python train.py --balance_bias=false --init="uniform" --init_std_up=0.0367 --warmup_steps=260
Below are experts of layer 2 (counted from 0) of a mixture-of-experts language model. Rows are named router (the router's row for the expert), gate (a neuron's input weights, with its number), up (a neuron's input weights, with its number) and show model dimensions 0-95. Each number is 500 + 25 x the weight over its row's rms, rounded and kept within 0 to 999. Numbers have three digits each.
After each expert's rows: "comes after" lists some tokens at least twice as common just before its tokens as in all text. This comes from a sample of Wikipedia text that the model never trained on. Tokens count by the router's weight.

# expert 72
router:463457525505467522471515511503546524464467488485506514476497531513469505506492530506475526498465493527470469508544511521472528526479484463507493473472496506553544524530464512487535508484525462506495481531548501453488490448525486503491486516522495487473513530501504469523531512506547534521
gate0:487511499526497496490526541544496482522531476495460508455482471483524476517502506509528518521527487526485478538536530454454477510472493518494480466508491473488484505499545510497484500476484487468514546523534484500537543463545530456510497494518507508510554479524487519499450551486481494513
up0:472482458537523554479467512498490472530444514495457515454484489510482478506532477492480476496534520498520482523504496491520484498482489534507508521498526535506491574484507533536510500489501515491504497473499516534516489507518491509483498515478472513488505467524563478561501508515544536545
gate1:513514516543505466504495527498523549539517490523509525499505520516486523496521488512521489491501489530485462527458508539472537510445475503551471501500522501501516535493515499485537492546509458506487474498484458474515487486544463511461511547523478495436510483528467487521504524530523512468
up1:502506521495498494478486489477471475471501520495499527471518511532542508554481472519519517480539569465486494480522501530507472559546511509465511503515503511519505536490525467526506535497468523482509507495477493485502458520500513517462485501483451533490508442525490467550520483492480539512
gate2:496469485483486538484526482522482475496521533485490534466521495502524464531441498501493493521574508508508463474511503491488489488557470494477515506512492514458492494474484485512518557532454514517528495488466505479507522489469472515483520448498528440480518517522470501467493510533514474509
up2:479525497531492541490531493466486498502497478497492515513479510515478478506555469481505508506436499487488522503474519453525483518511496469499489498478504510529492507475453500457521482509527483513453531501484477512557528498465487530484502484528462499546501455541499459498436495518467468522
comes after: " | ", "–", "1", ".", " ", ", "

# expert 41
router:474474494496478494528547506480558498470499506497481510464519520516522492553503513521531525522502519491458468534560485488428478522512492492502480492514492538532525530500478552498512509493526518483471488510458474485540492473544549524499498497473467475494516534512525506515519524485504496492
gate0:489516491521515479500449522518528503552479442525471481456479496495515468500487515541518495516513477530517485523512527481482527526477463479506506478476502471510520547502499496497474495471519487488520552536543438490514535483510468495500491489510521534538541477538465496490470544486514488499
up0:464498505517493544509523474483511465504457553468449503495506505542491499491505461490496469508508487490513497528511544492532500465489542515527470505494546546506496547466527515517531498517521535487524506485495519505511492464525501502499495480465505506507499489488564484514552500519506476575
gate1:486506547535509460489485454491521565554516463524559512496508497501506509515519500503475506500533448519504460527488486543471512505495442517538482497522517499501536509525508526524517510517489457504507508495504482475522498517506517503467454521508493492448514495528466463542494483489478512508
up1:502503532484476493521473471475501492509524537494481484484525479492497528535482480509539524474482508459491533473515517502504517566522528515478533485466501540516501497448541542512521476458475484512507494508504479489486441557474549499481508515520463513502501523553503534512533514476515503500
gate2:469485497470473529507520489497495485500536543469468532476532491494500487532465503513488493476546485509518498485500469482476518535544476463497467514514493535485491525475508549515515534541452524521544498497475501487525539476485527502488519490468498494460503567531509518462481501498544467519
up2:472492494513532503480540547502499538545500482505527481503479534525495450496468459509528516478515527496495455468489514470497467530493503459530501524469499552480470512500498557489494484513491489499475499551478477525527542522480484521485502504539453499531483485498513495496471477550510501540
comes after: "2", "1", " ", "0", "4", "3"

# expert 61
router:466497513471490538536503469452510503510487544527457549500491487531517485502515517504530489492464487476489521506525513502510507524508485456491486468456490501539513521487470478477516490491483509497475437533486461506558470535495529510474480468490495555513501525527544510514540497474500472487
gate0:492513488476529488473484531540500492525519495514467513467485487489497509506492512525493508528514533502475488520499580458480473535506511497531496467489505468506512512512553550441507533465487478474478547511504445458512541486527500509480514474514488527516511496505452504514471534490483475526
up0:468511494515538533502527493449512452537459493483488503449489461486502468484502525483520508471513496508505502498501480489536477481544477514442482497504515518521490535488541518492485482512494539484503489469486509527510492489539487506509496508461492505539529475505565519577482486496543480487
gate1:519516531542521492449497498494541555515496520521502510469467488496503532471485465522525456484485471476492462538476505550510509508477483505515521466521493462483529503518487485503529522528476464484480511464483458475475513512503505478445487547522500493486483526516481464544493548530500503498
up1:517515533517506479520520495474529507501491497489500505505556502515527507549513516525519482469504556455538489461515534504506493562545515447479540500492511517500448535484505508537503486478462501519526480508482485503483449523482500502474519499489491505487469510528538472554521503505509472539
gate2:516505500484466529479541496526506536489508502488483559492553479521522482552467500535491503476556502525514486495516515484469496504551525466490470492475522506482480528478503548494509500536493515495518528513488505498508518496493521516435512447454509494466516523542481507490526474482491472540
up2:479518489495499512500511523496513502506528495528466522484503537528475488496515476473519503516476542485493506494495536458510500508471482456495493525464501488507447460471452575462485492501496503462466499500502476519481494521459526542470491473507485499500527441512489427481488519532487477521
comes after: "\n", "\n\n", ".", "|", ").", "="

# expert 54
router:475488508490459482514527488463572527476489550506498494517503505523521457524532515478503501512501534485498489529530512503479518508523497505476525480476464515537549500506485521526515504488519495449477485537504514462558471514553566522508497498452500507500509503528533485509525518478497471498
gate0:489526489507487459494463535520500476508520478502473473468534488496509508508461509534491543499529513507494477499522540503458476519459435484483489465495499503497505543520522513516485528486489485497507563512526488502490539470529478540507521501504478555514498482525449546475488545488469477519
up0:492492471502517514497478498462501481526453478503464531437471491545509492508486512477539504509541495513498483515517507462529513484501484494527504556508517517501462517490496497522455467487501547469487489492498499516480509517496480516507500496504458477485509508518569449575505481510534503546
gate1:490535530552500434444507523503513559498486493543483539461487542500478504517517474495511472498511495519465471516469519546521525520470453489544495487506490479534529514516517482499527478506490458480491504506483496501496495514513500461476526513521472483491511514516472474526475518462462517529
up1:483509503513475494488488483486499473498497524501481514520519533512502504526469511527504518512496580452504528505498512515525530538522509500458530507503550560551479548440522523526489502463499495504527498489481501472515463526499549480510484480483502493531484492533492473556516492464484488493
gate2:482478494467482474494512494525461502517525562487446558458530486519517464551478505530502493496534516529505485468533489500496549527536486493496503500518509500490490515474486508500534523534477510507521516473500503495530540506498500509484527455506482476467497494559475515456521493485534459528
up2:470490490518473502483507488503522513517436492496493523486479521545467436478515484469507481484480506446488525508504543439505504513496498448503510496466491493474492504486490526507494474520517474465475508452518454504515522529477495495498507521496465495524548449531479468484512505543517464518
comes after: " | ", "| ", " ", " (", "; ", "-"

# expert 70
router:461463478509516513496507524476558523476485508472522517456505516501514503509487519508485484510516475517466480500567515501477513523478506472506489472456515474548538523527493494489511490464539499482497444540545479489525481469547501535472489542525483517502531503492529458504538502510519513516
gate0:483538470491463475513498487508501528482487479464463521485523485490522473518446501521472499514530480511484465482534548508476486497470477498473520499516471468498484524492515515477472495476497492463518528553564477490499537465514498527475499467502535539493529469514492518492466535528451466519
up0:498489466517519545495473526456517482528467527502499520447468496505494512507488496505467471509530483515524493538518489467512498501481469525490498509497597500530472521463544482525495503502501498494509502493477487500516500525533491504528516490467515533527509460507568488524522491485558494532
gate1:505538543540497458502488523506542556532527496494533515494509502487471497488522464519514515473534458530494471505461506523470559492454504503517495499507489484522526541512514492482511520534501467515510489482510472521502523475534472519438511522519512521456489470521478481515485512525463531474
up1:511514529486495487454488496490478443491492510487461500497518490507522488558491471522531498483508579457500511498518512545505491552504508514449509455517504521461509527456520495529501525489505519502532491508481469468500450521517515509486503521483471534517514474529514473542512481477485522524
gate2:494476493498458486492499508550481509505544516451466535460524499489517490534472496499498476455513487494490486474514486486480458514518458492509505495492517506487511521476492488533519533552496497553549524508510502475512544477511534504515535455511515489471493546525463488425484518524501501517
up2:544534475507479522479531490473493545506504491500504522465478537480474471494487431504488493505447512485480495493517515504533497542498552450481498496471515504522475504468475544499527488506517472502475509516490449500541542500475466516476508489504487505506531452493499455466475489537513477514
comes after: "1", "2", "0", "3", "4", "6"

# expert 0
router:458466506487446522508503460459566514490479551493475536490522541517519516527508512519480504508460504506507491542533526520490492492521518506464511490468472507508517527523477493526508501502503492459484439538482486495545503484530511531494495472482539505512525511528538483505519503474508454466
gate0:522533479507479490484508503562478505525507482485463480444489469533528480501486527510467526505497499503499477480538510473466487498478435521494518478497503479495519547506516470496528492436521482450514530532529521484510533476509515518499519507509487508506556494513467482482472522500455458521
up0:499484479477514547501522510502473466519483511495435496424486499504492505465484537510498465515521497512516506516508477526554472472484505495476497504489548538494509557455515526494503484455493535490494486502476515523521516472497470512508482512504499516511476496503564490563523522505538491515
gate1:522524528511510483492521475478513538546521479542479496522513502515449516501551462524511496484501477520489483525434497523499513503489498526521517511489515513495500514477541523453536516525490451479496515479491486521473521474521447486472505522501478503500447554511488491525468516468458507462
up1:507512496504512509509454488506487456503517525492484526505535496507522544548477523528462497486511584438531537503511515523529516539508562479496495507495496514507505562457501503535524496485485497508514485489490489481477470521492504518471480506497493528499524474554497493491521477471517523540
gate2:451509476489460517476485463519470504499470521482449561493537507498522473523476491520465535481533504515487502492508532490499512509534504488498487494512494504528509556474498516508488531540488496530523534499489487476521531475477487505461542436501490461487502526521483488446455474514510488531
up2:464536478501499492484502499540500547500505510511539511481476520502518462539509495473505534539467534478475470468496525452522487525531512450501521477478497480517473477481473531495490502527520487507495502498485462509504538516455474541489504481515453516506524473549504502476460506566515469510
comes after: "\n", " |", ",", " |  |", "| ", "|"

# expert 34
router:456499508510479479498511529484572511471485504513493524482493524511497512519534520494529519491468483518465471522535477533464508513484497463523492497481512519546553491539486531512533519486500488469463502509532510466552461452492559496494498494503453509489533538533503500514499523488518518479
gate0:517514509480503489474475524505491503529518477490472490480478498492498477495463501547495525545530506539502494531535569468460497507482510517487466445535487475516498527490555508485487489494509484476518537535571466484518546460531481500490487502499496519486534486513470476535478523526499501509
up0:446469447512516548492483501484513483521451517448460515455483496492501464516534501491484490505495504477510500502501470486513486464472469532494506497515528514512475547477499522501485527511482505489494538462483512512511515517533500521517508494484486496493500479525600499513504516463523499558
gate1:503533513543510451476480507502536539522513505507511524502510522490478522497504495522509506479483469532477438507484502531509520531462491507560481512477507490518520526509499534504514518544478447480485488496500463483513500525539482491444510540539481521449542497507479479532524518540510531488
up1:508512528488496483460475501490478485487494535494480510482507504505550517554497460520565485485512561465511510478516503540502521547525511482462506486533525534478493535464519486526519533496483518500521496499482488480526459529496539495508495484466477515489501450526521488527536495438504500517
gate2:483494479520472456510543495514493492513503522457465523488525460489507481514491543514494491501511521498512484465522488496450500523563478443518508513521516506470500521468489517509526532499463510518513520506452501471507540520490513518481530414495508493474506526537472512455469494488521489521
up2:476515491508530524481547484476490532515504473493510513487476534504517442490490474485515516496486511455475486485466534453530498520530514499477518493470496488473474474481461501455489496514512488477468519519493472511536531513487487521496493485523478469512543463509531464462449513563460463492
comes after: "1", "2", " | ", "| ", ", ", "–"

# expert 55
router:447473494520485473485531527487571538475468530457523464479504539522473513503487506522531516499483471521478476482552482536467515519489504473509490483493508530533532527523482535503532501470542492505494466535553477465512505464524487505500508515507499509481524522511504477518526510511536523515
gate0:487519479521502503496492497533516484505521492508495508476500497469514475485490536519480513519537466543499461525526555479452503502458489504456505477539479468521498519487552504476444489490505484473520545546541518506509525469516480521489518507502516527505557491515446501527457528523502473503
up0:496507467511521505492456536466489497517440538477476510484474510472502501498506479473462476511518492510516459505520497501527482503463482538510497498491593522516484516458517501522490501475526494489522501491472496478518499518520480499496507497466499526503509483504595483518514515513549497549
gate1:522509496535490463469481511507523572543507478522519523479482534508470514510502477513546507491505492516489463534476540524468592504470498479533485502518515485513511526501529496516493498549470471485508515489491469489492509512523473501472515526539496479471497512502461486555510495528511526486
up1:516516543514505490507489476478484476479509516499484482478545497520521501549507466541510511482517512452502489471509506521500496531527480488458502471503505554511508536478514468507524554470496521501503501500481457505497436526503539511489503495463481546522490439533507476535521489447496536512
gate2:489475513502489529480519492512491496513523524486489539473526470503515468536470478498518502491558500485484451494511483488478481521578446501524509504524500513491486500479499520500542565528447522527508514481514515479535531481483521503493516449467506487495519515550464502452497520511508475503
up2:493543493503508513502524482443501534497501478499521494516481515528485448493511453489538509508481519480478475490508548461523498526523522461489488507461537512506493491468477515485529501487514482513463528525466477517533527510470449532482501480525475480546530435496515472489478489547500476493
comes after: " | ", "–", " ", "1", ".", "; "

# expert 69
router:448458486493488513498488496467559484499495525483478551488507503500501509532522534496467512489470535501485513519551465482478467526467514503482481497492492501555558531499489506524494521503507502457485491505480478489537486441564519504500493503512473553526512518502537504519527519490520503528
gate0:492522504502498503462474497532467518558494468492479470459494486502525489486486542561478525524544505497467515509512508470472524508501487517484466488495496475538511525502566503476491521492478479499527546511520481478496534481510491503457498505552540521523547486519451495476499537499501492535
up0:458463485502522532515530522478513488502448498498467492436471534526484460484473485482495449492523484519541481464498501528532464470531518521496521515511563542516490527489478502519506483478524551513499493487499503498507489500532490516525479478478505498488499511480556512522475468536496492543
gate1:507530538573524473506480500458505552524548510516537559470491520495480506492507490515497490510515450498482468533482499511492522501494466495532509462505507454524520509515496517480542518534482485468510505464484491495482498519516484478448524512511517529476508542533486477524490504509451525524
up1:506523494499493502531507482461499445503505506504466524514535509514525544506496495507479511517473561431525516522530491509496526556521506499495506513519496516544495558455508483532533528477486485496474463486481502476468465514473550490462471489514498497507507512552532473520513509473492495515
gate2:486495480498481531498529475479480479502518508496476564468543485487516456536465522492488515493553525488479511484484490466504498496523484490510478479450507473476498516493493510503496524539479446506554516494492498487502540506519503509482507435473481477474530528520477502482466468513517442547
up2:452522490489492486480489495486492538513507491533472547506499558517515477522485482472511524507468525464490480526526549465526488501510463467541503514449492489536495477483464495516474506487501474482511525486492512496517515528480520542451497510536471513497494450487478483496526533557509452517
comes after: "1", "2", " L", ",", ", ", " l"

# expert 20
router:470496482489479517504519471452530490507493545507497526477497489527511505552507533528505472528482521506532468519552517509531504542524505499481463472474467507527517508494458482509508497465480519483507459552466513512563456548525513500474467509488521512507527487527532498516517501472483489533
gate0:488540478507508485470430519525493508521518478508480480475485471518510486490501490531500515503515490487492488476499555475491514504499467477492481488514490488500489513515526530474478497482510478472515596544535436501519529468491510523501525502541487518510547456510455493499458507530487489511
up0:501485450508503530506516479436497498522491496489482544462474490514477500506491484493529511520529494499535487509509496465504453489524489514514510511490517521534483542458540513569490471456489525477503490482498517486514533495520517527507471488457515528523528468492509486530517492509543495581
gate1:531554515519499463460515496462538537521544502520492532494506480485486513505544507482526494510487510505487469510457512527506525505471477511559510466544485491518518500498472506504523509511495460483491505491490498514477510508526499497463530541541457499447507508548502453483525557472488522497
up1:522530511515464508497498492498491468524518544509474516508529496500506531528510492529480539495486559474530523477515512524517478556534511519513539484481529533542503556448483505514513513468502493495503508482495476510485464554497512475516502511488498538472500457546525465546519498472470489521
gate2:481500477498482497511535489517468508513515524483474567438528466492512493545446531526498502482543484495512472480523476487471496549546510484505468512512502516512467512484482520513522497537498492542512513483492465487505505510483501486503516458472522463460505515556495497468493517529538471537
up2:465540490513505503476549489465501497528525494493497501465464510504487476502493527490532523495475499514523475472505505481514494541511560442530485473462511530522477512491452543496522507506519492479440490481497471519524495526481512491483493494506483496471525438540514442482487524538500494531
comes after: ".", "\n\n", ")", " |", "==", "==="

# expert 13
router:460444485473472534516521474478528499474494534505499511494510485518504494535527495490529486514472524521504489528557499545502520487509542479467472491516480518525519520498463494538534533489464521502481498508474527469537453497541525511532499515470513489466506535513539509553534540485510486491
gate0:491515441509513510491504542535473470498500473497480481474495491493509477495469493545553507544516515527505489509511528455470500520468471480469467477463505451497485533514534506480441521472494516486504530549524475507526543463513473509526505479514530491524535502471462505504476526510481504516
up0:503514483490532490483482500457506499496465544461479528462495484510485501490480478475504482521510492474519462510511519520544492495483523515478516506528545529537494508460510519542488495473483556445490509471483525492508488485518519510504484521476489517495501473496594492546539502528512529540
gate1:489559516549471446480472483486518524512512491500540504473509533497486515518541485512485480486526488498499441491480512555474504502475478482572504490519492470477512513512480532496533526537496471483499506486494485464484497501504536504459512567539485486484503505505485468513481537516470503498
up1:502502495512465506515476512499504498507515538487509495450528513514498530572476509513492516493497537443496540505519492517487523558508520515494509504546535533504531514452503527532539518517495483530506511461485492470466436524479528508499518520496504487495472479564516534543518504498498511492
gate2:477482470485487500497564486460462502484507514483472528488534486492520495553468530527503510485506488523475466498521496479493520539536467459514478507486525501505482537501489544511542517531490492551498497527480518444496538502479523498480520476494491478475491527539487527446488481501509469552
up2:488531501526503495462509505504479521503492486494495509511488508503511472526464473483521513498473491479481477489498546480522501560497506456510463505475504528480424491435466526495490492488509483484466515528484501500491527523452494519469507455491470495525493441513516471494481506578521480508
comes after: "\n\n", ".", ")", " in ", " |", "| "

# expert 58
router:455472499497462525485529454489531490477482535499512525466505503532509467542508505471493516526483511468529478539599523523498523519512530477462500467483465520545510518487463497507532507470484516506500508510518506471519495482516529503506511494497509531511498510522526527527496531450510465505
gate0:492527475508502501504455525550512483515473481499484477467496496500506501508481505537488506537511509523500514507515535463481508511471448478475477459493494469509488506537537449468462508502507513481504506519532466489509542466510464509526510493537541512511544464466427515504448533507487498504
up0:505490477476534512500497463447497499491460527488466514453485468515492472501469471498495453512498503522519484492514500504547500493494488517491466471507534516556474546496546500552487478500525512472497454495502483516520530485546474530506476496462513518503483486489551470530516513498545508547
gate1:499529525548506424495487472462501550521508510511555484504501523513494518486531468515510472466508494506488447511474526558490535504465488513541521487517492482509517532551475508482504528513501494501492470491497492494496498494501515484459499544516486479479526522499485462500553550495471514514
up1:504504502504505491506482488463511511508514527525499476501538514532484532529487504515488540476517560444506555513513515493496524531521530494486522518525480537535489549470527492536537503479499482508458485449498477505460458514493523513483495527496472494502499465580496479545504504482508508482
gate2:525480505501472503500550475500479501499527519472500542470550484505509486541442499507482511489554533496507470494518497499468511546553468472508496524506514488493508516460478511536538519528476502506522518499479502486501546487496521510479526445492525468478489498557479515464478475517514474544
up2:447534498454509507481482498535531476513445478498505544442483534489496463492527506451533499522492517497511491485497523449555479524478480492510482505488474515458472499471452516488521490519504499479528522487484502504524497531474496508466504519520460506495512460514495499489488494552512467542
comes after: " |", ")", "\n", ".", " |  |", " in "

# expert 35
router:475487484484463529510509464474556527479461541505505498484525508480484476523503527519505528524499498464519525501537514484481495528537479467483501475478459503537523565481476509493532514454488498497483479546493488507524462497494495537500517493461543525492490517488528476557536485492535504526
gate0:498557469480500496504503509526463507527483468493495536487478511494512494470515515534485521528495534490535485489522513468474504541480514478495490478517509458510467540488536499493501494431490491479497550529500454467537528478525484505490506461498554553483487491495477472524487544493467467487
up0:475500493502538504483456512463513461522460510520436510454480479546510503490488515501496481495536507533512466502505484532527477489494506510498497516482543524512539514477520503566502536529488513476547480510489543501513530505531513511507493505484494499484530505485567507517517527536558522514
gate1:486516520534527447486484510464525566523513471506526528474501522478484510487519496526491501509522502488483466517444514547482506525468484505568511482479516478487525517497514496487518521523492447502473533519488497508511510494525474487435520531520509516452491510532463492523521541493475521504
up1:472509521475491510504480503460490481489508532463477488482526496479517521519517506526528524482491561450521500502509492510469500523557495509456540506499484491534502562456498493495553520459475485531522486501485471473459459505485558505490492485522480498524470505531517473537477508470503524506
gate2:488495504482469505489524474497458474505483525486480514493523473504510510538455498500512503475521503485519473515517483514463498543545450508492504508493511512508511526498515500534543523525445498508540487487482490449506532480491557501476535480489478456466529535549507515439485492502535467531
up2:484516485511514501492520499487516529521509460517478507487494546490472473486482477466517509529551497489495497503462524473518486516523491473495499506461494459467466516487509536491494504481508491470473484512474473496495507502455484552499493520525470500528510483534492490484424484603532497519
comes after: ".", " ", " | ", ":", "-", " S"

# expert 31
router:459467489466462512518487505448555556485509528484492466509534502526501501492491528498508521529484477517477505537561493508501517525524501472486450462478496519549524520492464507496519520494517474488487488510489497483509487489525497561500521508490495487478506509506498497509499555503576472474
gate0:466515490440503502504506501531491490515481484519482479429502511472501483498507548518464516499499471538476466527524508491486516491471502492458481466511513443544484512485506470509525522453511500485494547531523469467518513478510517522492509507506527492496543475527487484526459573492502501504
up0:469489466528528483495473477444509489517448511500478530465481481518506491522466469505480479525519493477543496492515521431509448498505486517519506527503529517506512530479513520522498476474490516488510506488495512498517504469535513502501477475522487554472505456526576468532516473486484498543
gate1:464514513544493482511521479466524544527516480539481521493534524502501518495509473530506504501542500495466475554489494533457498490479473567552520508492496512505517515518521514495492498525483469474470508484519466493487534483508479523459501557524477481494485498541451476501464498545473486499
up1:530505552497511483500500489517491511494477493474494494507511479517468515548481483510509533506520543441516534473498504489495532541546518479475495497534504514486494518466531483536508503485481501515500490503478488487503416556506537490459491452517490497499517465517538510520536506439497528507
gate2:452492507510467537506536485494485474509532528470447530496514470504485476546455504511468495493541496486498514476525498488485524511549493487501502494505517496492512518434495520498535517509479509527536507514502495484528509483482524503481520412485523485476521529531474515447474489489513466531
up2:482510496517539544479508469510497532511476517534493523490468557492473491495530471480514489533487529465482480476488522481553491531456505470493508512445476514503481491486477503489498514514513482521474484493484489472523520542467482513473494508538444492478532462532547470509477525551508499525
comes after: " | ", " ", ", ", " (", "| ", " |"

# expert 17
router:477494510491459497492529478439564513491488516488516511495509525518499489446498505473536471514457479507519490534556504517492526479508502473471520496495501521520543487509489458512506470465498508488509445548493492495534480487537522507490510503465523500470524530505544503518548502464530473467
gate0:491542497516475483506469529549497512514523494516483527428490506521480460498470487511494516514533535490516477480512498491484478520464495504475490488500484461494471509475513506473493547462513500489522549533559483474494531470533504509491503487509487484469546479503445472489458533494451482516
up0:483491462496551510508496491475487483519459509488477499440488510509489488487456510510540471509510482481525500506504537507543524493483484483512507486518514512504476534455508458512549520514494551484503481489479506496504518541509496537518476491492533527511495448508568471538524468510550513544
gate1:508510530543500428468483497478513560505531511530511481492494514522497530475524457501531488502532479479471477508450489582458516515465477487531525501508504509508546522483492530503511540507474488469512485521495483511513509490510476504453506508518479486500502522518481480544492521457480510488
up1:500488506517491474507469505469502463515529489529498503505515503514516511516472516545548489511533552441494512508504529546500508525522536493483499502527530517528494516453526526548488497474480506512489486505478475479497459530508542505483494513489476505510515491575528497546510486421512509490
gate2:465489491441477464495478474501482466491500507477440548478528505478490479529474472508481496465540498518499494485512512493491547523534455498505478499509512501497489517490490482508523502541482522509529493506477494473518538510470510496451526421463522512454531528483472515465515492519522498513
up2:487519488506540505494519548516491526520508499527533515503502528545484464488514493478535491545479509507476452505495520484496464527489509454498489499475497512508479487461507510500502540503484503453467497517475500512496484521506499532500502504514401478522506435564481474474473496521515489520
comes after: "\n", " |", "| ", " | ", " |  |", "–"

# expert 47
router:464504486526459508478522519484529508475488502495496496490504514547495504494496537515488522508505489519482477507542476529467531522475485487527511487497508480555533508536503511484506520474519490463494457527573520457514441436525542491496499512511463490496537532493500506541542514483518519494
gate0:484510500507482518489508511533518502521500467498466490461516504494509488497492506515485522512547503532487514543538560493477470496490484512468497472547461460513478520501546509500463508493509472468502531535549484502524548448511492497501516495516503516512543506517447476524431525538488495519
up0:477484437516519521469472516476480483515423543476480512460465518480492493485490495470467459511524498499522460515510504488531493500474495541514487503504556502496472522462507513509500508513509511499507501479494507501506510516521477495498493508464502518497509470496588483527499516542548488551
gate1:488546535534499461483486468518527545534511488509527523509518533523456502512523494488519499493518478478489447495466505531472539496468487521552522503489470475495528535503529522490530533521485488491497499502497481513501505466543484506463503546519497502484502497544475500564480523551459496505
up1:497499533514507497489446499486488489482504530479483491479517504495506494555491477534514506489531554452509525503542513515519509545537535500465496491519553538486501543458518499524504550480488478495484511485503518464477448548481528498503517500495472504527497478538504483544530504457518505479
gate2:483495514482493505487524467511481473495516545465464536490533479493531458543474494520473499501544499463512460462521494500471508513535461508460514511483492498452492518481500502491524539520434526499544515518480504463498516481463497520493532422493516490500518513507492503468512502525511474524
up2:469528495510504500478540513472496542517525481507503509522467505543480440507515487460538507503468535485479494498511518484494488513506514448484492497509536505511498468466457532474515495498491481495463524483468479485561508497499509516493491467493434445510521454501495469512460508519465458516
comes after: " | ", "1", ", ", "–", "0", " ("

# expert 5
router:462486515470484494513532493455539525454464526511466530505520505532527498526523513513530493495472485493482463524556487541496534516523475469478491484478502520541512507523460491508512489496498502468466451519477481480569473526511546494497480502495503521498511527532548517527532511490480481499
gate0:487510478486497495495485514557496503534498470491459505448487479533515530499479517537485535512523520505522501499516523487471472521491455486492488503522509454484484507492559528488472505487503501506501569532518437497519523467507477511483516473520508502506543481510443516475443513519466480509
up0:478498481493532520494490489473518494505437481481467485474484474548480494481491552524511505491497494550523491508523490515508491502510520503505511471492549492501512545475510466513504499488520530493507467477494502529512506494555474540497494513473541537500483485512552468570522493532534507562
gate1:505528489555489466485488468455534570483487498545527497482505521480475525473535489501524505493510499496495458505460506489504534484497482491536495504523497455476524465498456534478514504539446481491509456491470465496488510506492520475453487524519465468469496541470486470508507508490488500509
up1:506490527503483488499471494492494499506503518487481503516515503493530537540498510524510506494503560434504528511520527513513536533537517496469485493502520535506496547461502492548538532512498500498494469515474488467486450557508529483467466512487490505491503472580529505546528479474483508500
gate2:502477485469471489479501476523484507475477513498458522476534492510521473552437479508494487490495512522483484474529500490467522547559456483507470520500517514497463509470467483502550511536478518511502516524491498481526507502486522500488536443488517463465492523536467522486489496478496470554
up2:486533485479509499479485497504473501505481500530522505498472512496481472492509471497522520509484533491487529460511547436509473556482493469516511504481472509496493473466469512481515474552523503475485508511489462519524482525464505516478489513502439508498519410497486478489495514562510461516
comes after: "\n", "\n\n", "2", "1", ".", ")"

# expert 23
router:456495496459444514518532460442483462516486535487468543539479483510525485512519517511513495500467502488496469486526495541505510493530519469478499504497483540529498511479475484504492493480505543509484457509556503482536458525514547536469472486495520498480505501531545514506513507503494456485
gate0:516508466480522499489448531564493498531507463479458467476500476497531461490495537544499496509530486532507462491536521483450499503461456478508491481510514449469474487503504518479458521482500489476512539510519466500515538489489484512483523506535498493521544473479464489479483513513527471487
up0:498498463516531489455507486495517477529460527490471521445514496511500489479466508490496513497511502523550496518500485488549498503529504488482485470497516512528466564484516484535500476497523508500523475475475494527543475495540508523481520526454478490506511488531550492568467522501535505551
gate1:502529534584538467451486504476522529528500508474511525480495489500492471503512487502534457530494472495472468495448533550502506498474469507559496516505556485484538488523478521474523504541489496483502492468504479492475498487521493510502514489545479492504493527524492478480464506469481506479
up1:492532512508497468472469478489498483490487551454465513486527497493487509543485491492492470492457564451510540459499512505535484554506514474465510461516509530496490527462532498538508519490475502512489467498500512530501477518521523484492489484504487538514501477552495484570517506473471493510
gate2:475474477487469503497558469504480511504532513481483530476540474494526503560489513510521498504491500486477474481519512500454518536547496456523473504504498503538484530470469512508516516512490537556487514541464480486516528507472504515475514455453516488468508517557490486463489509518505462509
up2:462485479469474523475516500489492505537540485474483513474489518491508473489509516475524508514472530462453502522513509471501506509488525485509489514478491532520491475424494531486491498514526507476466494532495479483535513539479489536504500501492474512478512448509488458479470529573523432493
comes after: "\n", "\n\n", " of", "|", " in", "="

# expert 57
router:461477507474477471509506506464544531502479519524487490495532503513534513521526529511536491498455487537486464500543492529498504511472495485486464526461493519500543507508508470521531512506531548461500452555467512479562486476540523510492488471481500486463526506517514482505540490484502477524
gate0:525542487494486496509464540530492529533517488525481484462498468492510450497500546530492514527507504479512453497525513442460502506491501477517485472508496491475527515482517519478471483464492496486529569523524478488509546488508513531471516446490498496498529478506462493474448544500472490491
up0:511486443455569505499528487440497529505493524471468515485464482505502507502494495476513484514494519550492471517497491507513466464493498489495478501477528509536473539486498511538476500510511528501486501486469489508513477510491495517509500496497471541486475523523563436549509488522524545539
gate1:501523526513491452473511511495529573492516493559504512472484523491508530481506493534540492523511469496489460506480495582516536510495481510508495504488508518481514517528531471510527554520496535465535527510511486471487519470517500489471510511510459462481508489512494468508502504467443509487
up1:486506495526488494494479515480525481513520515499494527487541501517477519523487513526520483502505557426509522502528531500510511549531532492477503495505470570540502515439487504534528509459503462518495493500468487483511435510481544499476509515496488519497494467536527473536522509489508532492
gate2:459477507482485532509505499509488525503499523508455555461537501530538464578476496502471507512507489512473468470513491490464511533542476479516521492476501504529484532488485510505526489516485504528553519508486513459516522496493505506512536461465486476498507531557474526491516499491544474534
up2:474515483500486517493479496490502504498511480540482510489467520503497479494513501492521485517416516484498454486506525466535522516494508437508514522443530492491465457447466530525513497512500502495488486501491498525516530521473506518492501514488453486500544434519506464472503518535525458532
comes after: "2", "1", "3", "10", "9", "8"